From a checkpoint of a small mixture-of-experts model trained on Wikipedia: a softmax router.
Below are experts of layer 5 (counted from 0) of a mixture-of-experts language model. Rows are named down (a neuron's output weights, with its number) and show model dimensions 0-191. Each number is 50 + 15 x the weight over its row's rms, rounded and kept within 0 to 99.
Before each expert's rows: a language model's description of what the expert responds to. This comes from a sample of Wikipedia text that the model never trained on.

# expert 37
Description: Capital letters or short first pieces opening proper names, often foreign, e.g. S of Siro, El of Eloise, San, Le.
down0:61 40 60 62 57 42 50 77 57 48 59 73 38 75 74 70 29 61 51 63 46 46 45 78 36 53 72 50 26 44 44 26 31 62 39 51 41 48 76 46 26 53 28 61 33 47 51 41 31 57 21 55 49 64 73 42 39 67 52 72 43 64 28 52 50 54 42 54 72 59 42 43 57 07 51 36 42 50 63 78 60 70 50 56 35 48 33 33 37 64 73 62 50 43 53 47 59 62 51 41 42 62 26 66 33 29 46 43 37 28 27 66 45 42 55 51 49 60 52 88 52 45 88 56 56 25 35 53 37 46 62 54 28 24 38 43 24 33 79 35 71 45 49 43 64 81 57 17 26 54 55 60 35 44 69 62 51 75 49 48 62 52 56 63 62 14 46 50 64 37 51 44 46 63 57 68 38 47 50 66 46 54 36 32 31 72 79 50 52 55 16 45

# expert 36
Description: Adverbs and adjectives of time, sequence and addition such as also, then, later, former, now, still, even, often.
down0:50 47 59 41 62 34 64 43 52 58 29 32 31 45 73 49 32 57 20 57 56 32 39 39 49 56 42 68 76 39 35 25 40 54 51 64 50 64 61 38 56 43 60 52 70 57 72 66 30 56 32 45 48 62 38 30 39 41 55 62 38 59 57 51 47 60 55 37 44 62 43 53 56 65 69 78 26 60 39 63 73 67 70 49 39 61 35 33 33 59 47 44 52 75 23 46 68 33 62 28 47 20 77 62 54 48 99 48 41 86 47 51 58 68 52 68 53 44 60 54 59 47 72 28 54 54 89 68 44 57 53 55 56 69 72 28 42 48 40 42 45 35 58 16 54 64 54 29 40 49 39 43 57 64 39 27 29 32 39 37 57 55 43 36 45 35 64 25 63 47 40 27 65 07 22 58 73 25 56 46 57 21 49 52 28 27 38 33 54 56 39 51

# expert 62
Description: First letter or letters of a lowercase word split into pieces, often right after an opening quote, such as "c, st, sch, f.
down1:37 57 33 29 23 42 42 39 62 61 45 57 61 47 71 45 42 49 54 59 40 31 79 68 65 58 38 37 72 30 44 54 35 41 56 27 44 61 71 76 40 42 45 66 67 53 21 53 48 44 49 20 47 38 65 42 49 46 51 36 83 42 67 67 82 49 02 56 36 46 59 38 66 67 65 57 61 41 37 61 39 54 54 40 55 41 62 43 51 83 51 51 47 38 47 59 62 83 63 69 58 56 47 33 63 71 68 50 55 48 49 49 52 54 66 19 43 68 48 62 42 33 29 45 11 26 51 54 20 71 64 63 54 56 60 59 57 49 61 58 46 71 57 51 47 51 47 54 17 51 46 40 59 44 55 42 38 52 69 80 51 76 42 40 85 19 38 42 22 57 56 59 29 43 59 66 39 36 63 30 72 63 57 66 47 61 73 18 49 46 20 50

# expert 54
Description: Given names and middle initials of people, such as John, David, Robert F., Julie, Ivan, plus surname pieces after a first name.
down0:45 46 32 78 59 71 26 54 48 44 33 38 44 38 36 41 54 60 34 67 47 96 51 55 26 64 27 59 32 56 32 37 47 21 24 70 28 40 77 45 55 48 36 25 61 49 51 34 50 69 66 90 42 29 51 49 44 37 40 78 68 45 64 62 50 38 76 82 57 32 40 28 66 43 56 44 67 44 74 67 54 48 35 45 37 33 48 71 47 41 39 53 61 53 59 52 42 73 73 47 49 35 30 56 46 75 58 62 80 10 31 40 46 71 46 65 57 49 36 49 25 54 32 44 53 34 47 58 54 49 55 37 62 56 63 52 53 66 63 31 83 51 84 50 55 52 37 48 47 57 56 33 25 45 57 68 21 25 61 50 33 34 60 58 65 57 75 44 67 56 30 45 64 42 50 73 39 43 45 54 69 38 57 60 54 60 33 51 63 36 53 34

# expert 35
Description: Periods ending sentences or abbreviations, often attached to word endings, e.g. s., ed., )., D.C., p.
down0:36 43 70 46 61 32 23 25 72 36 57 58 68 45 65 18 38 55 56 72 67 38 67 44 45 23 55 49 33 65 41 48 36 12 30 57 70 27 88 60 41 44 45 76 48 35 42 61 68 22 33 44 49 44 53 74 54 45 51 42 52 52 52 61 52 58 51 80 20 50 70 41 29 36 38 54 35 34 75 81 68 38 44 69 52 61 64 52 49 53 27 62 41 53 22 42 62 37 45 69 56 49 66 25 74 41 74 70 28 52 46 63 36 28 57 45 46 28 46 49 11 40 62 57 41 78 51 48 50 52 51 60 38 48 59 65 58 41 57 44 32 50 27 46 50 54 45 57 69 59 35 28 09 80 43 39 51 36 58 56 45 39 15 65 46 33 30 66 58 57 36 60 39 59 56 69 42 56 31 41 61 50 63 42 56 56 54 55 77 41 35 52

# expert 53
Description: Adjectives and degree words after articles or is, e.g. more, most, same, small, public, real estate.
down0:50 57 36 47 33 56 37 69 51 62 66 74 48 55 53 18 51 45 65 44 49 32 55 66 50 37 50 44 54 43 78 68 37 53 15 52 41 37 48 45 57 88 87 91 54 50 66 40 17 39 45 57 45 43 18 57 46 61 39 21 33 40 38 75 31 49 45 64 68 28 74 37 60 66 69 33 40 22 52 47 37 56 64 52 66 48 59 56 52 27 26 49 80 44 68 58 66 51 29 51 48 49 65 70 48 75 83 64 11 67 34 52 62 57 38 56 44 71 31 65 43 46 53 49 39 59 47 29 42 31 50 26 75 51 35 63 52 55 47 52 30 25 27 68 29 40 35 28 45 45 72 57 30 53 50 56 44 57 38 55 55 33 42 47 34 43 85 45 41 64 39 59 30 49 45 50 75 54 48 61 50 45 50 61 66 40 45 37 65 67 48 68

# expert 58
Description: The article the or The after prepositions like of, to, by, plus capitalized names opening table cells, e.g. The, Sydney, Disney.
down0:62 56 40 62 58 45 66 61 52 49 67 65 45 52 43 81 46 54 66 67 52 35 62 53 49 76 36 58 65 36 31 44 39 60 80 70 49 41 61 29 65 33 47 69 67 42 38 33 88 33 66 44 47 60 34 38 45 43 58 47 59 45 53 42 72 53 53 68 96 32 32 38 52 44 42 55 45 58 49 54 62 30 53 25 19 34 51 62 19 52 31 38 59 39 73 64 33 39 45 50 53 64 58 61 27 67 75 52 62 39 41 35 33 47 86 55 62 72 56 53 44 60 26 64 26 60 56 03 67 59 45 56 66 33 46 67 50 62 66 50 62 49 57 55 41 41 58 19 47 54 55 23 51 49 32 53 74 34 64 66 41 36 52 39 18 52 43 26 50 63 36 40 43 59 59 42 64 57 44 25 63 19 51 54 56 64 82 49 34 65 14 65

# expert 0
Description: Line breaks and list dashes ending entries in bulleted lists and tables, plus sentence-final word pieces with a period, like century., respectively.
down1:30 32 67 45 42 71 20 55 66 55 57 40 51 58 51 16 37 47 63 37 43 47 82 71 44 19 37 47 46 10 17 35 50 55 15 50 43 70 17 66 60 45 51 47 63 34 57 43 47 55 60 59 62 47 51 25 63 56 87 64 28 44 32 42 61 76 76 38 34 46 58 40 55 57 63 39 57 67 40 65 51 45 40 55 45 57 70 48 37 32 63 43 50 59 42 52 40 47 46 27 68 53 45 48 63 69 46 69 59 58 58 35 39 43 59 36 41 69 32 66 50 63 22 45 32 59 62 82 60 64 29 64 67 58 40 36 49 39 24 53 41 48 60 58 63 42 19 78 71 54 60 39 56 45 35 46 10 57 63 76 43 27 58 28 55 56 50 51 55 55 51 56 52 59 67 62 19 23 57 42 67 62 41 63 47 44 85 51 56 43 68 27